Experts of a small language model.
Training: 391M tokens, 6209 steps.
Below are experts of layer 4 (counted from 0) of a mixture-of-experts language model. Rows are named router (the router's row for the expert), gate (a neuron's input weights, with its number), up (a neuron's input weights, with its number) and show model dimensions 0-255. Each number is 128 + 24 x the weight over its row's rms, rounded and kept within 0 to 255.
Before each expert's rows: "comes after" lists some tokens at least twice as common just before its tokens as in all text. This comes from a sample of Wikipedia text that the model never trained on. Tokens count by the router's weight.

# expert 71
comes after: ".", "\n\n", ", and", " that", ", but", " and"
router [ 99 147  93 122 130 147 170 160 149 139 109  98 147 130 126 127 122 111 125 125  68 134 102 109 126 116 137 104 119 149 133 136 136 118 149 148 127 105 134 175 133 146  53  81 128 121 152  93  65 123  95 130 116  88  98 139 105 161 156 162 119 136 115 139 122 111  88 123 131 158 140  97 121 129 125 123  94 130 111 119 121 134 107 122 121 155 126 112 159 104 135 146 127 100 135 120 123  36 112 123  83 113 129 108 146 108 117 144 126 138 157 118  95 139 115 101 145  72 145 129 203 139 138 143 133 138 135 138 155 132 111 125 119 127 121 136 155 134 133 108 131 135 136 109 123 127 119 146 128  87 106 146 133  92 117 141  92 141 110 104  88 144 133 117 126 141 103 101 137 114 144 157 118 142 144 128 111 176 156 135 115 117 130 155 119 156  95 110   4 147 120 109 160 141 159 151 120 159 126 129 129 109 160 115 133 104 128  97 169 114 134 152 177 112 108 133 111 167 162 139  74 125 135  95 155 136 103 137 119 121 151 119 125  73 141 115 139 113  93 132 104 166 120 136 127 119 124 106 146 129 109 145 138 131 120  73]
gate0 [ 96 126 129 120 164 113 121 110 134 114 145 138 145 114 114 104 121 107 129 138 142 113  91  90 152 114 163 118 155 108 122 108 126 126 149 168 155 139 151 132 106 130 140 168 138 102 146 147 102 117  87 146 105 126 140 181 129 124 120 114 105 111 136 121 147 144  99 140 167 119 147  90 177 131 120 125 129 145 123 134  89  81 181 153 150 142 121 144 137 109 132 128 144 139 137  70 115 115 131 103 173 178  98  99 110 130 167 100 150 108 151 154 118 133 142 172  77  75 111 102 151  97 155 115 147 165 165 139  80 180 142 128 179 156 138 133 135 126 138  84 115 104  96 146 112 146 147 107 128 131 114 117 139 109 152 160  76 145 123 129 110  95 153 110 143 121 112  77 155 138  96 115 113 125 189  98 144 139 144 134 130 145 100 109 159 149 149 111 125 124 150 130  87 153  85 151 115 119 126 132 120 161 148  85 142  98 124  97 117 112 145 139 120 139 170 165 120 159 111 122 117 150 107 122 126 109 112 133 138 135 119  97 120 141 134 156 132 194 159 177 121 151 156 140 153 120 111 125  84 129 133 127 183 137 177 125]
up0 [117 142 132 102 143  93  96 129  95 100 147 129 106 150 119 154 138 137 137 112 117 101 143 123 140  97 100 125 136 100 127 170 127 112 131 142 139 139 190 143 108 124 136 134 114  84  92 121 166 122 163 129  97 127 152 154 130  74 120 114 149 155 113 146  84 146 117 139 159 111 126 131 107 138 166 135 130  99 119 133 155 131 118 146 141 161 142 128 154 116 123 144  95 105 104 126  92 177 136 137 147 187 149 126 123 120 172 159 151 124 117 149 111 132 155 142 103 158 117  79 139  97  88 127 121 184 146 110 122 123 139 125 130  84 130 137 183 110 171 116 139 114 143 131 119 146 127 120 146 131 157 128 141 200 120 153  89 134 140  97 128 125 145 103 141 112 132 115 161 135 151  73 129 143 119  92 119 106  91 118 163 153 122  99 148 102 127 150 183 113 112 171 135 117 144 114  91 121 119 125 152  87 128 172 114 116 130 163 134 158 105 145 125 139 144 141 132  94  80  75 122 120 135 117 123 144 158 153 105 131  88 176 161 138 104 137 149  98 193 119 129 129 124 123 143 147 179 133 101 127 164 124 111  80 140 174]

# expert 47
comes after: ".", " |", ").", ") |", " |  |", "==="
router [116 145 101 131 117 153 207 125 104 111 116 116 129 146 141 132 137 104 152 120  94 104 122  67 132 118 151 157 124 141 136 133 106 154 141 129  88 109 129 154 127 168  79 107 109 103 117 106 119 127  94 164 159 140 129 136  87 119 114 144 113 115 116 123  89 133 125 116 144 143 126 121 109 126 121 120 119 119  94 115 114 144  81  96 119 128 127 122 153 134 162 148 118 101 135 121 132  22  90  78  96 120 120 124 136 118 152 143 138 130 154 136  95 134  78 134 134  95 136 155 209 135 127 142 138 120 137 134 127 135 103 126 107 123 125 168 127 102 141 145 124 162 149 161 115 137 116 137 125  87 118 121 105  85 124 138 111 123 142 137 113 147 136 163  99 167 111 105 117 107 163 141 128 174 119 105 123 142 143 121 124 126 119 145 114 118 121 130  45 132 117 101 157 156 139 136 127 141 147 147 112  91 156 140 130 106 144 139 158 134 134 134 163 101 125 138 142 187 158 162  73  99 120 101 131 116 138 171 119 137 180  75 137  85  91 133 169 124 116 118 120 113 120 144 142 102 135 115 136 150  79 115 148 122 155  94]
gate2 [129 125 102 127 130 101 128 148 153 132 118 139 124 138 126 170 142 124  73 151 126 132 106  73 122 131 161 141 153 131 135 135 172  83 153 112  97 148  91 123 118 107 113 114  93 169  97 169  90 117 131 133 134 148 140  87 150 150 147 103 118 139 116 101 153 133 117 102 160 129 148 109 119 134 154 109  70 121 150 108 130 115 143 152 112 120 106 122 165 151 130 179 158 113  82 117 120 186 135 130  85 122  96 128 149 135 118 161 130  96 104  94 127 155 150 149  73 123 113 123 122 155 118 106 152 118 135 144 123 122 165 155 160 122 145 105 165 106 115 145 119 119 144 153 167 116 132 137 155 144 132 103 118 130 115 166 108 136 129 107 112 137 142 101 119 104 166 120 146 146  55  90 146 106 120 129 117 145 141 146 132 132  74 117 113 142 108  92 129 164  83 131 138 158  90  98 153 141 125 102 165 181 142 135 113 119 129 131 118  83 166 105 111 124 140  88 142 157 135 129 134 155 117 124 166  86  99 162 174 135 149 128  97 119 130 120 154 122 143 116 150 185 180 109  86 144  80 123 155 127 138 107 156 144 144 144]
up2 [ 88  95  78 120 135 109 147 103 143 107 158 142 148 100 119 112 133 146 130 109 132 159  76 128 117 110 126 112 115  92 127 115 116 123 129 151 156 165 131 128 129 130 135 159 156  87 120  79 161 134 154 117 166 149 161 138 137 127  88 109 118 135 142 153 140  99 125 117 102 103 148 138 110 105 129  92 151 107 134  95 131 123 132 124  67 133  68 121 128 123 114 106 141 123 149 103 119 149 130 146 164 118 129 145 108  90  90 128 108 140 105 168 156 140 122 146 135 110 141 141  93 160 142 123 134 109 144  88 114 153 158  99 140 186 106 137 125 146 148 150  84 186 126 125 123 168 142 103 126 122 129 128 116 128 125 110 146  70 146 111 127  61 134 157 106 107 117 111  82 110 154 172 120 153 152 158 149 125 118 110 120 147 126 164 137  64 127 138 158 182 130 127 145 128 135 113 158 130 146  78 135 134 135 155  94 124 134 116 139 128 139 144  73 130 115 141 167 159 121 108 157 143 151  82 128 133 127 114 131 185 119  80 153 135  84 165 122 132 109 113 170 116 100 184 123 145 100 154 136 113 140 120 112 106 117 152]

# expert 60
comes after: "\n", "\n\n", "===", "|", ";", " The"
router [158 152 152 128 135 171 143 124 143  86 121 114 117 125 124 146 139 123 177 127  94 125  61 140 124 114 154 131 145 124 113 122 109 139 147 137 157 112 169 109 109 129 122 115 144 117 104  80  85 131 134 122 142 122 118 115  92 161 131 116 148 117 111 114 112 110 130 173 116 144 109 128 103 118 122 159 155 105 155 101 132 136  63 104 110 120 132 120 107 140 145 122 109 162 112 110 119  68 126 102 141 153 127 116 101 108 157 148 108 175 106 117  96 122 106 139 159  96 112 127 175  99 135 126 113 113 129 127 153 125 129 104 146 115 107 139 164 130 146 123 126 133 118 118 114 110 137 160  94  30 121 141 113  98 165 126 152 166 151 112 129 157 113 132 130 126 133 163 121 149 121 150 170 107 159 123 114  82 134 157 122 135 133 153  72 116 142 156  31 108 140  82 138 138 115 119 126 111  87 112 117 124 126 132  77 139 118 126 141 107 111 113 135 111  88 117  91 127 131 124 102 100 152 113 155 154 123 122  75 119 130 125 161  83 129 130 157 116 114 116 133  64 115 155 126 124 114 111  99 121 112 120 114 149 115  61]
gate1 [ 96 142 119 115 132 117 154 136 104  78 144 149 127 138 146  65 165 118 165  87 125 127 129 135 107  84 184 118 142 104 100 118 127 125 140 139 146 128 111 150 138  73 132 144 130 128 124  80 114 123 146 143 129 108 100 110 152 140 115 140 124 107 131 150 112  99  83 126  99 127 132 125 135 103 133 104 129 115  98 111 115 165 139 100 105 149 157 103 112 135 104 123 129 136 130 149 117  83 167 125  74 152 163 135 151 142 126  69 119 118 140 124 141  62 121 123 153  88  96 165 193 166 112 106 136  99  97 129 139  88 109 168 101 131 165 127 118  98 130 125 140 165 132 135 142 161 150  93 121  87 150 170 146 128 133 137 107 136 120 115 132 120 114 163 125 131 129 171 149 120 161 140 124 117 161 148 129 138 129 118 132 158 131 123  92  92 105 144 102 150 158 133 140  79 142  80 160 136 107 133 119 122 101 146 127 142 143  88 130 147 135 133 126 173 132 146 112 174 113  79 163 124 152 107 140 129 138 123  59 122 146  97 151 115 115 179  95 109 115 103 147 118  98 166 130 130 120 126 129 107 155 178 133 123 100  94]
up1 [105 174 140  80 141 132 114 114  97 116 136 140  80 138 124 105 184 126 147 102 170  84 118 155  92  73 196 129 107  73  91 146 125 172 147 147 175 122  88 121 138 125 129 149 131  99 141  71 115 122 134 110 148  98  95 150 137 146 134 158 128 131 155 158 111 125 124 100 115 124 123 135  96 125 144 102 155 127 108 135 117 159 152 111 105 147 113 102 116 128 136 147 129 131 163 127 129 124 136 117  94 134 151 150 140 108 147  80 118 122 154 156 126 113 127 158 117 102 121 164 180 144 151 130 137 101 115 112 103 106 126 172 165 122 164 105 120 108 136 151 118 157 124 120 104 170 129 137 127  69 139 143 178 159 143 162 129 153 114 115 144 148 119 149 106 162 119 158 175 118 155 153 104 157 132 124 110 123 124 147 129 122 155 184 114 100 112 137 132 115 129 117 137  87 152 104 138 101 111 154  98 133  92 139 116  89 134 144 111 166 118 133 114 153 153 147  85 139 121 136 141 116 154 135 129  92 138 145  80 108 132 110 166 121 145 158 112 107 136 106 139 113 118 143  96 111 108  94 130 130 148 169 119 122  54 137]

# expert 65
comes after: "\n", "\n\n", " =", "==", "    ", "|"
router [ 99 165 154 140 128 129 155 130 124 141 187 115 117 116 120 116 167 129 144 130 106 152  94  96 147 121 114 170 108  96 131 125 125 110  82 114 139 109 145 133 144 125  98  94 127  98 162  79 131 140 171 143 123 147 112 124  87 144  94 125  96 120 103 104 148 159 150 139 137 127 137 141 104 104 119 136 125 148 155 115  93 152 107 158  87  99 121 143  79 117 126 156 133 169 125 142 116  67  98 133 142 110 140  95  94 140 137 139  97 154 124 123  99 148  76  99 148 101 141 133 149 130 116 128  92 112 167 135 125 104 160 103 131 153  93 110 129 144 124 120 135 110 137 105 143 135 115 148 127  23 125 136 136 100 136 154 154 119 113 118 137 164 144 155 143 144 127 129 137 114 123 123 135 149 131 101 111 134 122 145  95  93 105 116 107 131 153 129  29 113 127 161 138 150 127  99 119 136 136 109 121 129  95 161 115  95 104  98 123 141 131 132 115 117 145 148  82 129 153 147  95 106 146  85 143 113 126 145 106  98 163  97 146  68 111 136  78  87 129 103 158 100 112 147 109  95 123 119 113 132 127 120 125 147 114  78]
gate1 [136 103 151 135 137 128 121 106 178  95 133  82 117 185  87 114  93 143 130 132 119 165 132  96 158 140 100 113 122 141 128 107 141  96 139 132 149 138 100 128 165 116 120 125  80 175 145 164 139 104 157  90  99 112  84 148 109 122  68 106 143 143 154 118 142 120 132  83 142 131  85 183 183 141 155 116 114 140 150 136 129 140 111 150 123 129  82 105 145 167 112  84  99  95 114 118 118 108 160 115 153 114 130 101 127 146 107 151 129 136 126 119 117 125 145 110 162 125  75 144 128 108 131 155 121 134 154 113 114 154 144 122 151 157 150 116 127 108 156 126  96 125 155 164 160  84 133 121 128 125 166 125 138 163 118 123 136 101 102 103 170 115 114 126 104  99 156 117 109 122 104 134  93 114 123 150 133 165 124  75 130 116  91 119 148 150 163 115 174 146 101 123 103 117 125 138 119 113 163 158 164 149 116 135  93 193 107 142  91 160 106 116 179 109 144 109 127 122 115  85 112 143 118 124  82 108 132  97 157  99 142 105  93 132 103 157 111 145 120 136 132  85 121 106 148 155 100 142 126 121 136 146 100 102  99 130]
up1 [116 140  78 120 159  80 144 160 114 139  90 154  97 107 121  95 160 126 124 105 134 159 101 124 124 141 137  95 145 101 175 137 133 113 131 154 141 119 156 141 139 151  96 133 143 168 125 121 133 145 113 133 133 125 152  98 128 133 140 128 158  68 117 116  88 122  87 144 114 101 145 121 113 122 133 155 161 110  90 110 110 101 134 157 140 160 154 122 127 103 158 144 167 170 121 124 137 110 104  97 134 127 165 118 116 117 144 112 132 120 149 108 122 148 115 195 110 157 150 112 115 130 135 123  88 126 111 126 138 124 130 125 173  97 111  77 101 118 140  86 133 119  93 117 124 121  89 199 156 158 102 143  73  83 147 120 146 128 106 162 138 142 117 112 124 135 183  96 136 125 152 114 160 145 119 123  97 144  95 142 159 107  77 129 112 123 132 139  95 131  96 136  82 144 144 101 170 111 138 113 102 140 154 158 129  66 158 156 176 110 157 127  93 163 120 134 129 133 158 139 134 117 140 119 127 111 105 143 118 179 113 126 146 118 117 102 137 153 155 162 128 126 121 153 140 104 146 128 129 112 101 120 113 186 188 112]